Weights of a small mixture-of-experts language model, trained from scratch on English Wikipedia: 9340 steps.
Below are experts of layer 7 (counted from 0) of a mixture-of-experts language model. Rows are named router (the router's row for the expert), down (a neuron's output weights, with its number) and show model dimensions 0-255. Each number is 128 + 24 x the weight over its row's rms, rounded and kept within 0 to 255. Numbers have three digits each.
After each expert's rows: "comes before" lists some tokens at least twice as common just after its tokens as in all text. This comes from a sample of Wikipedia text that the model never trained on. Tokens count by the router's weight.

# expert 29
router:134121101153104118112135105115091130093141123132094137115075163142194093112111092101166134161129142103152125144105127087147135109136126157129097116128067132128088095114083123108118133162102132121129152122122138118121146113111159129120106121166119150106136139130137146106130120112118158176120129080124122124140136110104149188135124148168161095084157116129105075095130137112153130100160162126154123145152132145121152118128129136123111046143122157133137099151121129120141097088105145149110139146093104115122109138151163166113134127131135130166139149112133108140154142172126151108157141123114137099133107126150121149115100135131102157124146157133115211100102184117096175160142173115097121097167142087077129125150099124124106125174144131146140110131162112115122102162100093
down0:135126127128123177165127055113137137163176112125137115148132146133127135137074153113123196127078103099194129155127071115141112121140128135135128156116126167185109109117140133113140126123081104121166106146127134117164103130139132126133127122131168138142099127127145141125089146124187128121129126153121163132138129128132148149098137174166127152139127129162126116135166118096131103133167123127122123201120084121128141123132158121129102128089106086131149128128135113127105138130131114123084137128143149170124143150131127061154192136129088127129133133124131130084138133209129096114133114128117140106129131196121172143157140126147123108116128127150165116185129135122112155123158127119156145077130137152131131125112122128132183131109130106195127127119166160124149127109127131
down1:170091132146155112127136119154132128139125124130138108121171129144129140130136156117134136131117160138129084128140142124119107119108092121178148131149129136166109162131129114128141147119127134125126138126133127128123103099126122145131131128131096128159141126133151130146148105123207123126128102115129130073126119142128125131076127154100099155128128202154123154116127136142126111117155124140099121174123129099136155164122139126130179114111126126070118130128142085144137218089113135132127096124107135130081073167133128065184125125184127108143128110132150129122116130154159113093124120089144112131042142137161113128121128127132107115123140119145136135119125145178142143129109127048114161196100127093122125102139136130119204125132121150130127172129116102153140081085100132
comes before: " |", " ", "4", " |\n", "3", "5"

# expert 54
router:116135112101090181134132120178167159093145134136110149110070171112149128119140120109142115109137166121152113137127146144156126123124137144116130140121102158121084106120116071101072117179103136115133138114124127064128111139094094138172122128135137117125125100120084115108118141119136161156115112153134098104114137102098095172121116152192153139093148132126131129150115106087182126116152108154139147128120130145102163094090149098091145110151093120101115123194117174087114133118133137137126137126146136099122116132156116176109141121142152114116113130140103135151139130190136143152118132109121114117129100136139104175138115140124143147132164149140180167128147132144105157156147141097149105084145149097129169133178117093118116155114152122135124143131129060126169138167140096
down0:122166127209138116077149139132117133139127093128128126117096129151132121124126135135130102134129130144112110118111129117118127137097117173098129143089108128096156130127128110128147127121144138184136130120174126151124207128129126097134128141124159124140134104127142061135138132176143128117151088180130124094102172132130103123117083127130092126111142142071101124129150110103139109136127130126137131141108110152162126189157129105119126105126129131141129138125129154131129162095159137122083105147126142211128129152131110128154113162126089128095124120106126122132064086149102121121069040120127121117158114171188154128111125101108137131100108114111117111128165129133131164129130179129112113127126104110089109120123139127116131067111124095131130118124143129142074102093126169
down1:157085118181064158162120142118125120121108133127137125116097126116151127123179148158131133127151136118113133103144180144148157124129129130149088121136129119131129134154112129137081123127115121141134129103123124149123157171128132139108121132139102163148130129171140127190129123111126120140125134128123126140140129102134111124186111034160128138116120127166124118129082151130127112103140120133131157124102130132139136126139161142128129122103125114106149135125131124123121134125134167120176111122154177128140143119128134108129146122111138131140132117131131135161121135000112126127100181153116111153109116101040137125094129098145135145144110126115125131131175098157124131144130131129120119113150143146202117166124084124136127129118162071148128150124146146063138169116118120
comes before: ",", " |", " (", "\n", "'s", "\""

# expert 2
router:126122129119104202112141122120094141106125090124132176091075159102171115129133080084146136143144135113171175129107136107138115127137131134146121108124081169124084123110096130133115095145117132135145162120163123090118157172090169135105094128103154129104138119145142115106149120141111151122169097137144073120129129141127136178091116124213154134110150117152118114118133186106122141120133119117132113144147130134114174125101132124102109077120148118101105117147137105104135135126122165104082134141169106127130144127177138128131140164139120088177113103085122121138113134176109098144132150105132149115110139126119093143138134145122091116116118111156119173126135149092124200149170154118128100119107109102102148112154128112145126110113141161132173106124140084141132102140097116
down0:106126151132135131131122176148119158129132195114130124129120167129137109104154111066108118171157129137161125136124100120130127132117128081128125126131130132130121133121120095128106118084081101101170127114131176106165128183187104124138166162105142132139124092128131103140129146145120142107141139125157137136159172134070142102132132127099106129167108129116128126066145117091130132120119087104098092129167147124128119153126129155138115115152127123122113125123203130130097080127164128179122167131144114121129129123168180130108156127171105186117069127103141123112150131037114080123130118179133129172131128149151100130139142094043126124128133125157131141137121129134130102141142110112125128122128127138126129145076123130144081124166115127130127149126137125124123136133131131
down1:136138096154127106126137128102122127130111100126127108124129126127112104134113140177122108123122127147104139129134085134111126128129100123137181168096108121095139153129128107174141153139115132130139129130128126104108142134165145135130093128146079080123114106128129128137168156081194130126123125129120119129123128118133153158129123108099120105130129102092149144114097135106126129135153107152110071150128127125146181124138128102148109157125114085136104120134105138165152141114103114138131128162128066143128127128156124112125150106122094131130112117075110151155139132255123143172080128120145163128128105134180114120119133123127129121115159126131129130028121116102147137138136127120088146126140115140076105131119118118109169127133144099080186122122129128129100128129130118
comes before: " the", " |", "9", "}", "%", " |\n"

# expert 119
router:135136127117121182122128112130123173105138147103112174109075143143105169153124131102156150149148142144121129124130131143127099089153132132110075143126088173122090136112115098109081154137127156161149146085135150133123158122110137110154105121154112134107146103116100134100167109129079096169142107095134123114133155122096093165108136133175136104089134108115088120098121101139117141113163124149120118173159118129127106113079151118097131077142145144079119119133187131112157112137143119108112157160141114102141162109152124154118150103153144132143146120125156127148112205160137130138087129127153106136084095162150127132163153128157158115131137149136118166081113163094134149145142151091127131102108109118096187109145108089144078113125127147136130131147137086138172133156120122
down0:110130147165124133119151137101113127163138139127155115109158131142127126120121140131118114181128113103116123146147117147138111149140126093133122127131133141144138133128096120142128110129127106118130132140132136141110119117151122110129135099128197215137131108129120078153182113113173135136129141136118111129169128128098167129121174111136128178166117130113161147131137127135126129125127125113113119117114144089136156127128127126127030128124130105135086131119132116130069133128127148128065122135135105157113138085131127140083140190129125175126118137144111126114091128255132121119151089136136137123144116158117126133170126135126125128107085168109130123129129075156123129124118148147101132206126128144152135124129115148125131131116116135114131126118125131134105123128141135
down1:116098225129151122103161139125137127142166134126122120115168119136117107114087130123153115132135109122153097129127179121108127125137129131086167126159121055131112112100125054143120150129133139122095120111124166081128146051124141139123137135109111099128128161128142145123093125129102119112123136082090126126128135114131096139124151111130121073134121125144079125128090140196114085127128128105098137143119130138094106100131134110102109128103154135134127114160129143147102119132136158131147125153136166153103170125167158131132136142105137143129160097108132114173141150142130115072082129118129118142105151124125126152135137107138114149128088135127139138133142115140125141133099127153161138089128095131129107078162076118148170141081108130118050128129128103124155196094144119
comes before: "1", "2", "–", "8", "s", " |\n"

# expert 124
router:107120104124131144127143079116137139103133130103116158072057131099178108134140116084153100134124137113157078135099159153120100131135119132135128109142097136125112079100126112154132114186149159121122146159106128158101130119133156115148078123126131140132160156164130130124134129128155152145150123107156139105162116099114065194121121107199153113080129136087156093099111097101163134138129125122104138146142107119154142134059163143074112065136154175122124091132120110102134147098146135125100092121132089112123127121133113149110157138150140114149143149147129137121133168120158096145098154104137111108148108151127118098173138128111158129143133094132137152129122168134116157089110127086117135131146143148135129137159123093124084110141125120156119094120097111110154123169154119
down0:109117125119076120138058114128125140130136168127064124167087123066145127132117136118144116149128124092135144114108134124129163224142168126123125111181129125114126144089132117135129103139128134120114103142125124204124133147076188147120130113160122119140128129122133123171128134137123131118138166181118088142115115106141113093125103120119125155133135178136134103081128130105140161131100136140162082132111135124104106126125096131123108127102134136126083130130122126072123139102135117112116186132129103126121149106130128129134145208094115134135109127109125144148183127044093096183126112133130132115163099145135117155136095149128145126144126127140186140155142095125132140098136128128133171119128119166139135128116086117138099179114117096132132127133135125099135124126128115
down1:136118186159154200123106209120138129108052123124126138143113131140166126125167113132128129128126128135129102132129101105101128124128137092124115118126126122118127139110154114133125120110169124123157158114124136095143127090113096169138128098142160108130110068128130134151125127108108122139147126104127127137129163145106131126123110131153126114149109128094067128127150158128127067095131160119070129127142111093110124137171129145125124117131127100187096156133131092128123138164125083129117181133120133224118151154132154135119132102164125130152126132115127162126119108134129095091124121155138134160124121084090084132107105070128127108125111129127162128133130095137125193117150104129129089197112121075133145133125113146142128120120130130070154140115129132120122104075131137
comes before: " |", ":", "–", "\n", "3", "4"

# expert 78
router:129126102123116181113124088129105127118144118122109155127087168112144135141146092131144115137142158142139122126117173101116097095129140117143103094123097156149119087147095112123107098169115239100164153086121149122148172117110125114123123126150100101094116118129148146109091098136160160182158137117159065136131144151131138154132123129154112120079125106109112058116111131093143133129149171118123145154146122149090118092109141082137121084144122124105149134121156116073132111103132124151088145146100116101100123101135139173136115123119139129163131129146132137139135171169115100139141160090128110120150089146128099146110120134138118149098132135146124137108114188116110164154123149126134081121174119103103103118185129130136100087135120152147122118137132112136125147162132137
down0:126101114114113124125139140131128123126131093123125131134129183103141181152144117126125131112101203178156138119146123121136158131131168130122177127134124126130159127138159136137199092141085155128110127106137104124135159115056134150154124122136096148109111101126135127107124159140162114095140129128098124095140127164190131139128080133114043128119139123114140095131163129128127129146129129129118131145128133130119114125176081111127105132043102115136124158124129135133126152130131118207110072147131118080070129123130137175136099136128128116158143147127124132099138217147125093109132108147095143119133125120161111159150169129135111150125129148105055127097134151127128170126113130133136120112137124128125128120174113148131130119122145111176133116128128146125130098125127152
down1:123133126138127112111137134117124134132104032132126128149160128133125126189133148159125141131129159129133058105136127127157140131130140092141120089079174124116091158129139129080129157129113128129107160115136147148130091131121141128107175089090088137126120147132131138124134138148137133118131116128132125140109120107236124199155128125139113127170126131099138132109114161149081144136134126172128117131136149116135104126197106092068129129072125102093144125105118156144129155126113124136109147091146099124112093138120183113151137110128122106133118128128121126092128137129136118174142121123122113136107095127165126125161148126141141111122128140110127159132135125150118145124134123130134173123125107113137122127208108128114156072102136140198146116160159161182125125127130137
comes before: " and", ",", " the", "–", " or", "%"

# expert 83
router:138147113151152186109185078106129132109162141116086143097049136084136137133129087076163138148129139106115125132083147143147099130137134152109117134108111167113121109068074131102094137116112141121155119095122128085111121140098130100131106112125114150124153132137132140128131122130123135165117107126132092165122091104122102179125094116155129116090170100109129068091101136098134147125149152142107129147142143156102129156081120093097100040167127146102107131170093119101119148106085128107095142166160115121108123137148107145100152130125116149135124131127143119133125113179117121153117130121141149110126127096148097157136126115106133120116120137145150156159136128087117153134141167158134102076134125098092151118113122079114090135122129136112119115113108093109126114126111111
down0:133157147128121126149127111160160131098129129102134134140117125121149162128139118116138119127124109162130128179126130138154126173125144125131122119121122151176123124119126135125141137186131127126168139140147165123132162158121068128143125123128127128114103130132145129124127159180127133132144128172128160105129008056129051128129100111131116125129126133130129133143122108143125120126120135171082132124149128118119093128128124151139135148128103127136136123136144096118150090129122119127158131130150142148126125108129136107130131128084133128115127125129137115128136127000148123123120134131141135134128109140118082121175066122126138116119102129154159111109122094128128130127126120139141128063125117150128137122145097131114128131130128112121113113111128123122131128131126153
down1:128054129151130126113129117130114135057112138083125112085126132113129140160135124130128143192130127132149130154131122130128134107128146146143161114129139130119110123120103118129123123122117137135129185128091130129161153157113137146135130137053063140133127128125110116127154131120128113121127115105089132218129070148140090128126068124125128124099201126134130128125165130142122127142130128148128137140155118128128162109126130122128129126130132133106127128134092129106194065107130134157128108119120133077119129147115118125069127128133127160128141135132128110128178128000134087135146137079128139165136153108078147129116101125150130098113176156088119166134128130100163085131135122120142128126121112131101166129127112125109135130158124095128128133142109130132120127129119127
comes before: "9", "1", "0", "8", "2", "5"

# expert 23
router:128150090133113180118145096130120114082146120131131127117044119118157130158153096099152132135111163109120142113077126141146117118150164160151108124111132151113089102118083073114108113155110144149167171097146115128114144100120140111129134118128116114134109111143131131093140108115132158149150096123147145151134151120122115121157128142193149096087135109121104078125136156111133100119133174139124160118122127121102144120075124128114115104173086110143120127158130125098155124075136149093126143197190146108106150119161125148103181124138094164159124134120125095118111161168123113122120130135145128117122121155139135142129149114081154124122142131183109110121141197103095147138127161105108122149114123111137162152146086142101082110140124120146103106134149119117127148171130081
down0:123130130131132074115135141134128127121129130097132095143117126135229164138140145128126128149142179156127120141128168084138085135138134133134126121138139109131131132132106123162130104102128110132092143127042126105112131131148133131122124133139158080136114104129109105128128087131132092125116130180174133129129113144126143134187128203130118108128128128111167109133128048126146177124070134154126120179143163129119130157131099127126125105133116182150132153129156126159127092122071125109134136139134094093154153128145123188137106153083150131111132125126112127129140139080127110115128074142132109133128120124139130128142137161073130098136147129120096129125075128127131128141094129126084153123110123085111126153071128085128128130146096124125103082122132127128132138121065115
down1:093149128124130120120111130134132088145127112137126111142119043113086121155129099145131088121131109135116088136129131165152112143097129159135126154127121120128123125131159170138137178124093124180105119117110133126125122141076102189139127144118123109154088117069129084155156119153177127126120166139128163108108158148127129114126101140160130205102143201125110124106105128129122125100139109102143156134132114121156128128157153086112119126125139114157155128117116134130117111100105152127126095155129135233159130137135087123164103124113162117126096097122137142133111115070116130127132079116100095126119125149165128151146130116135138198128130145148126121136136134127119095134103152148144129124180133096111128126137143129167121112122119123124136130119106075130071084128096128
comes before: " the", " The", "==", " a", " he", "The"

# expert 0
router:113120157148134149142142085103125110077125113124133130083058147159165129096128125124158102168173139110149117150118173121117123132164140145175113124134122161129046106107082109136119136149134135151146110150130159118125133129104149072150116133119151142148133165153142158109101116151147140111113145132137108128126142165119129171156144146177174105114148109129102090090092139108172130130102116139113131130146134156096160129089110084114145050137173126128114090103129173111124109124167114130109119133122160134106107115143091176113133128099111146140136138138135101130136148162125140166132116157101128141143111145129123138134118113098128140124125168150127159125105155129157168133113146107090143121137089128159150142168133144077112115193123173130146101128144119163160113133099100
down0:121124130125129128127103141119160112149139108182132132139152146123100127121029128139110130118072132096135179077120133116132124122132119096137138123119155174145091138127121132125102109131138121100143145085138155122116140113128113130122192126097136135132125116129125126120133125129117120107147105162052132128131117130156147130157121126167133138136131192123138118113047128120122092181141122123142082125136093136103148124116160186205131130163129134130103126155152117135133150121126122091153104135130159132118163178128114130092080123103122208120133107128115110132121150135097093134110148159117113135068129137131125082142120138142079129115126117077125131150147123113128154139123125134136113119136128177101081110115123093148135143132110179170125133122151132130084127117125093
down1:164129118106160129120137136126150170147128129135128140128144180123156117124177243091121084133129110130072098151140125076112107131098137132121112141128123175156128135137129144089124202091125126132139128144131109127157146098133104159124130131151127101078134133128098159170124116082151123119109174076088097133147133124126154088120135133135109126126176132157087134125132122116122121130144139091130120147093130086108112126133129137135136128125127119119130199106126156130134121137162145178160112127128144129123121079128127148135132136160150172127142126154116074119128111063119162146121122127082130178105134114114173132128142150128109106137130130110128144155129150151174138132138138152089125160128128166113127115133142166111130110136130104199136139125130132129115186129130152
comes before: " |", "|", ";", "-", ")", "%"

# expert 24
router:098123127112131169121174065104142136056145116117160156117081115135178121137134131118147137153141155089154122155100147112152071116125131097142114118130093178124111098103102144112112113128149134137142137165093133100129164133109148126116108145122129126116111152129086172129140122104119149145160097137152098104142121113105095165110128125201138109111127165075135115136161135069122106147154113146086160157153120145111099184109155119095107067158098125099090099145136127090150106105118132142083145156150156118100121139151134151133149159082114112144130155151145099107149176133121144105117140103140113129133119118124110133145082128112140146112131115160131166114158137101127137139143139104113086127097127116127143120142094092165114090115132130124126088137120127159158122131136084
down1:166132134093097112118098144147151127141090123136132175132096103127131095063099117082112116143119123141129082133126119121102128135106129126129143125121087128162139108094134079128143102156114152137179125124125093170109167108157129127126129109177088151131129134124125154084129121142144123177130127090133128165109139116129124129146141127160129144096175137134122130094127073123127136124119157129150118128097146106128171120126128106121109129131127123131183108130130119113113086121128167138125117115125146106117123122127078130124102145127126148130108119126115134124128129164067128128126124125126060109128171126061146124134102141120127153128080124143131125096063083128125196156031133083131148184126128129136075152130159123151127112188135137134085127127137105099132128140116114
down2:047093128120170106120124109121130135109111109132124130095121130146124122176090125115159149127120124124101128126103125155113137087124137126128131104103153122138129180107141048120118205121132121157093138118117131127125182108144123131152128181115131127126098121130119144126132081126061123132131127171116150118128129094149125124152105131126093124115141129126160128242182167129131140115152104116123087098165130112135119134120116129127106128135129137154146136134129200154148147139115166111121147139125141158128065131129153149129111107131117133142128095123130157139131091029120142140153140160131081127135126131120120127093141126137130127124139125162128131124122127127098128156150129127149120108112121093130129132111105137132120137125132059093112178145146135153129147126160087
comes before: "–", "0", "5", "3", "4", "8"

# expert 68
router:120145128122121149130128096112128148067124126129107143079091139176158128114111105117167134111122102093117150135131153132136108094123097159108070143133107170165099133116079087123093117136137147170132143141138136131123151095094127107117079137072139111117127138104102122091145131115113148152133096137168098131134149123123129157123110106154145116076107118127161115117145086142138185135140147121091143127172103142100159164113122100113119095138178131110108101121122141131130091159138152127101157175147118131111138101185160165139176155132110153146122123134102116161104184121134142150087158096110117110118122141141113114161119124132139147097124138133146166109107149114098162128128104097126137087160112078094112126172121107134151124116120153103110104093151069140136096154094104
down0:128130137183105115136095137119149117112112154121121129131137176128080130115071127142132104128194139127124146133165146140128136132128136063111186162139136130129142141136129133125125141140121138129125117105128126145128192096084131122215090172138105131135139109088135174130126144139127122118098124122127073128118108114092132069128129178128131119142129150122141172140194126127128158046106124141174160107140130157129103128146156129144153122127115138165119120145127076139094127130118098133127126120130136147127121124108108168111142111124160135133124114125122124115127125136112174135142124144139110154116130142049128127128124115148141130087089142136114113134141127183116088125194174141115137129137138128096158132173128132135143085135095181157137107123123079094114128125147131
down1:139111091135141103144120122117080125137123109148141137128090127134134135127111112089095064119113132137122165142190127123144147151176131111143031043132124153145140099150127168130113123074139127124136100127169136141129158133132132155141200116117086129148120141162093119141129181126080098166116128069131131134116132131133143128083131120166128123064122138111123129138122109123130118127136111127124141125097083160122088116128122093171129142157130157126129125145129202114143136121114130156142097134196119115136115118091102129101123106135123138124102151170178132108077144130098129128129168132112113153126127141142165117156120134082138126146128135114135115136120135118119099122167130120151165180117127126135136134137138121114126114092131148177129130125126114130155140158139086
comes before: " by", " to", " in", " as", ",", " for"

# expert 35
router:098137107135133176151127131080134149101150116100154177114045170132170092116150113095143111169139138098156123155104106109151118089143130107095104132153120188149101095067058142138089104133107121133149160126165104096095144132116124097137137153105119127111162108097109128118165150143111150160109116120150144148128135106104100163113142127144128112130098118137150077117124169102152138150136158134114154137143151165091132124066160096132112104126102144104119065142121163081151133092146147126137138154115145124108152102161144151101158132136121133108135108100137109154122177145109133134105125139147123124144128149150119129149151157131144105132131129137134137121119124080104168134154150115145105121121131140142142137180132124117106091133132111168152126125152133141118174103086091
down0:129129141175084119114114122113168130112108126085124144121129118164135131136123106100164133124164127120136172129128132122143117149143124147099118085133126098123128115125096147176111131142160171092149107123122130109131142125116090138128113129127139073116115130139119114151096062108126110181136076130126133156119089117129049105148119129174136115121146130146135142130100126147077185130170131127089125156137126131160100074130149127124089103140135114213134120175148100109127130112147100159124123108131143144122128128131136097121121091128178171099127128133140128163146186062133113121130093109128116154127131153105111128117106136139133129134131131131143136111123141066082117142136097135082105139127141076132147142112157128144113086130131116117121115106079174080164125130143166
down1:155127106122132080097125134146115136135126138181131126120140149118116139130141135132099126116174136159131116159130131125159176113156135078153047128134144124130095127133151074130099124111112142134168127126147127156125125121140122102107133133109121089126122144125170128142127129122153096113097165190157173133163113132143101126094076121136194157077128132189126122123127109115128127147119099120124162128166154129121164120143147148112197133136151113131168129201137123103156115167139111127099141137086119155129108129132106127157115140141130101112088137121128126169131130037131094175166107151137099144148118146119169130125122156145180135070132143130119111126131130137183137126125135130131120138082131135184136102133134094130141127134134146127114127130098120127157120113096108
comes before: " ", " The", " \"", " and", " In", " which"

# expert 99
router:110155122130101188098164056135131124091111112156132134104079128140133108114129126144167135135144147090125130118095138103105089107088125115157143117151117137123143097112083117134123120159145147145133108136138126087106155154100122125115092138106096135150140138137116092107140134160133134156142132092158117148127113147100142158142130123184156110101138091106116116093117106142136099105169140139074166132142117154092133136082124096115126038166148159098112083133129144098131106091139150130101164163119144110122147134125159156110160153097104149165137106119122110166103130148105099173122166108160120127121108148150126129162149132126123115140156155157098147124119164094113195136137173115085144122119114098110132113154112146119107105114128159161113116146116121097151176110136110
down0:140130130127129125135125134132145125145130105164125129127157134166131110131071113142044130105136135127099124184116131125121140128111105080130172131128128151078134129130126139129153113120171153129133129075125126092152126101112119106144097128131129161152146115131142132107130129161106167054129128133112113078176214168150127125132130114121158139188117128129114139129063120131144094128102095127172151131130127127120130126122130131154141114127173148131105133124128132130107141127116140096097140156126185120081136133000119151127134130128133112123081117167124124096074124143126123125135132134144096147126124073129128148129147148103128113113126136127130122163153127131129127120127117165119160144135130106140156132128119163124136120124121150142128161129127147120142121099119128
down1:176088115108104131122146123139140176156131132134123129117143119135127106126119100131150127086081124132142136115085139111120045098157121141126130127128132107135129107156127115118146178110131069113095126129128120098176117081115127133109122192126124120125129127148122122161120194118154095177115136128122138152182113131126118136136116131109107125138102123139057161176126152130131158168127132139111122130124130098125110114130133132130123118128125149147163135128132141123113138124133090130101128063112148144136115103091121067136125164132164140130144130102134131151044129191095119131110121132128133181103122080121126144111158127144176129157112118133155166129085121127196127112135127157123115139124126134164119126138107114125090123193128102141118121112133129101130081090129080
comes before: "0", "1", "9", "8", "2", "7"

# expert 72
router:140103130131126131104155099088108107100149114155104144134038140167123123100138100092159090154145163152124124152125127128126117126123118120121133103121139130121116082124093142133107124127127173120129164113097112110147125108132107127144101110124131130116147103125114113099115132098117145113165133155167122158113126099068078140107133133166137101111113097081113097128108152097129158111147130131129126145142103103119123098114134100134149042157110106119061071116119146105149146094138116099121165152176132126105157105146112132098143146114112169110100125089114123118125174141092133122117141103174098147162136162110099123139109106106140135119151173193126158115141151089115136137153146089131087150113151102094115111140141122135118134112127114177109091110117083103143091142123118
down0:091140126143127130129127128128168133131155117134143130107128101082100114105117094185129129095106129118125104129099129132179154129129133126157128147132131113125131146086079098124124082140120132153129148097182132110115097189125181144085133089055102109136118138117131114128133126118117139068129137124100158140128135152156127091152129123131146141158116095142131142127102108108127091058142122136106124154120137086126233111144166097161121121128126171130130118132136150130117088113147116072095108129120120074113115133134135109114152123136115105129145135122182127171133123124131112101142137133111077152134119113141140090101147111118127138129049076131164114127127128148145144131125134112143131136130108072141143130135084087128099121138131189097110129124125130127128127167114128
down1:177121160127113125149127121132138142153136129128085127149152130098124135105171126108151134165124117131083110135128119127099135096107083137106120156186072100167107105131117092130132145099133127079099134079146128130135126095152165104126112137114123140076130128128147146125057132159085169122190142081179132127133183132128097127132132175123141114167128073139120134127114131112169120133126163129132150141141081140129111171146183126144089084126156171132131121161165152109164097128127132076176148112170128154132132144142114129139120170113079143109129134129152174122117143068128157097144136147134111111128140131109129101130143121158139117129138129134141127121130122129128125129104090096150129113135123103136124131086117129078113135131114195127120172113110130110095121121126140
comes before: "1", "2", "3", "4", "5", "7"

# expert 75
router:121119122122105153136158079129121140106133121129072142094066117109153104141127135096174099128145142099137119207126152165133088095145122129170133122151124161115058115099090113109110150131144121141145122126095122132131126102130159133102066120104132119112125161172147137089114126133117172173112134106124122133127109131163128171149143106187153103083153151134126094125135119091164134129111117140110148126152109106111141153107154115074113045153142133148104100158143139096138129112139133108125134134140133148101125088125144154144145127118138141144122152102124126134126144167117134171100122150131120110123073148142114176143145115081129137104151143130141152120103133112093183150146148099135115091111138076112137112154135123130114112117168138116143107137130139160143139199123127
down0:128123104107116126134116117112115116136115128122130116128156060123171196132117185124138156127119100127128124117172126127092160158150131124089104125141090128081129129120150137125062082158130124156137128151129122131145125100154118151128168130077126197124132153115137131114127135119137140037169127099137135127121131127152151137126147137155144161127079118089127110141132119127123127123169127097128107129126130145178086118199108125126126116132126176138134128120127124130181133138128137147205122159145130121117132218131110115165159128126061097129140120173127130115101113129103148127128139111112196082139159131121141116142098131123102130119111102127123139131141141116135087150129141114130129112113125137101116136121087131165120127114109113134126134140148152155126169074119146
down1:104128126122123148126096134127122124218113110109135082119139128127127115079124210127126131136123090117073078126149127140122135130120129132131127129118121092128117110093128149105125134127101128118126132123071138138143137133128129139176087117086138152139134138124132087110191135125149129149127175115048112103100136124118146112065113085139133125128101122096132120102128136132124126137136126129129129128139136165130202128091142108126124087154131118157165133125122148124104109118137134130129125126138117181088126129128131172153158143130110130139127118136118191126136165242128099118187066129161133132116131127123130127125173128104092131126143169118119120121111128138162126138129126060139118136126081143155124128138135111141136090127128109128122100102135100134106134107139138
comes before: ":", " |", "-", " |\n", "\n", " name"

# expert 60
router:099135127120104142130129072144156117087124132156115105092056176138148131134121117089181127111149157154191094112076161128138115102124118141115106097130070134131086112110121112117117115153123159117156154106141117102103140116109111129134126132071121126132122096117123079085121109105120152134158129120146109173103121147089102166113115144200134126119174126118119126069128098115166147110149148096133187167150111132105163115111145125148110094150088120126142097151120123091175127101151125128094149149125114131102148129141130133125146139145150129133113105133124141171141113172122155152112143155122153118114104109130109129093099139089138099115140149153139120079161174081079163148123146135132096133118122125116148139143098110127135100113117123135134090140148114108167140127159117
down1:159144118116146127128149121122128099122129101131130131138133134141119138112143149106128147107127128149105107162121087117159130119124150158109127135193130150169139129151108130133142128138101147087125095197089129143105184092164129126123150120128197100087124129106134117114119128149112109121126105133125176124124140125106185125131126105129054147133135087159147174098133128130116106130099134139169127150124102128130126126156146156105126168091128152100124108122128147126128180129126138120130105129136127146128115086162128129115166120110124136126167130085132129128124082206098107122081130104090147118133196131092151129156143129063173117068130155135160124108125123123111117132116124128145134124170129127134059088107144132111134130132121102138128127136129095107129219143146135
down2:158133124077098134102092094131149122130127131114123129125125147144111153129109148046148120141090153125132130115106090130128103149120135121182130133102114125124126117133084073125138099121180128140122125157055133097143164090146135131138082168079125098132173131140133140131129127144101125172154121148125138126134122124161126081100151134126124123126164129162104154152126129121172123098127091156126134174120181123128128147072118129113123110131129150128081105132129148131117127131102129106132163123120158135135118123206148150189135120165132111115146114107130123125129145046103129167125033124125107057131114098131126142127122135103139126099129125101128142117102131130132123132159110126093128088134075090131129125117153088123129097127113123132146165108128128137126128119144121
comes before: ",", " (", " |", "'s", "\n", " was"

# expert 123
router:110143120127080186131141111115117140093126114116101170115056167143154128114126095092142137158148167111162130142059155138128109086120113140151131121105101157162103102105128111134127113121129153127137195116136119111104137105121143103131120145130135087109151110161137125094142116116152159153152117118139083158145136099116115190154117107179129122103144137111116123082116196080130107107143159140100153133150116122125145140087138097106105108134114140101094089129153131085145111092142125104087129155137114103086146114157132152121148152152130148157101105115114102127135164167098137159109137130146107139101076151117111125165140120104131131131141129188140131122131205135115147124144147075132109160132141145114147138148127090142102102155133137131105126109111106127124141159114105
down0:125128088137108121138162095137145155104115113132130123129128167204078090126185115149128121080103116125118133120126177144130133137124131148137092131098110116121149124140132143123133073125131068162132131113135126145125128113140113143129141126099129129123138150124129111149198134090094156128111129138134102130109114147183124095131128128132129127166127081155126201138135128131050131159114126129139119115123170144128134123077131145142156080130131135123129116163111127127128159114127126135144142119129149123163126129080140080112131016112126142122109132159181120099063117118063146116090116117132146128128157130139183133136145133124138080110137111132123163159124102132096129130132125084153132118106098130123076134122120160113126147183134124131117131122139136126128099129135137
down1:126114081133131146135107127128120123110126139134127129110183104144118122122118131126130133163171127137131136146153159135129131121172130128130083131137125189134158116123161107123107092121121115106120130111208114136124146156107155149125119117083126077122154129127139124130139087140120117087149109130191138141123130134127143149151129097081129179166085131071145067099131047125089163126129159149102075129137148117125123078140124120124125089150135124090184126111084170129197136129137131126127143142135145107128146127092155117138130079125135135190139129128114128101100128078095144136118118115130088126120135124129123096144157136124191131136143160123127105066129133168137137129115120128151143143128167133135125149120119170132125114109131164134132133160148128129098148147088166
comes before: " the", " a", " The", " his", " he", " this"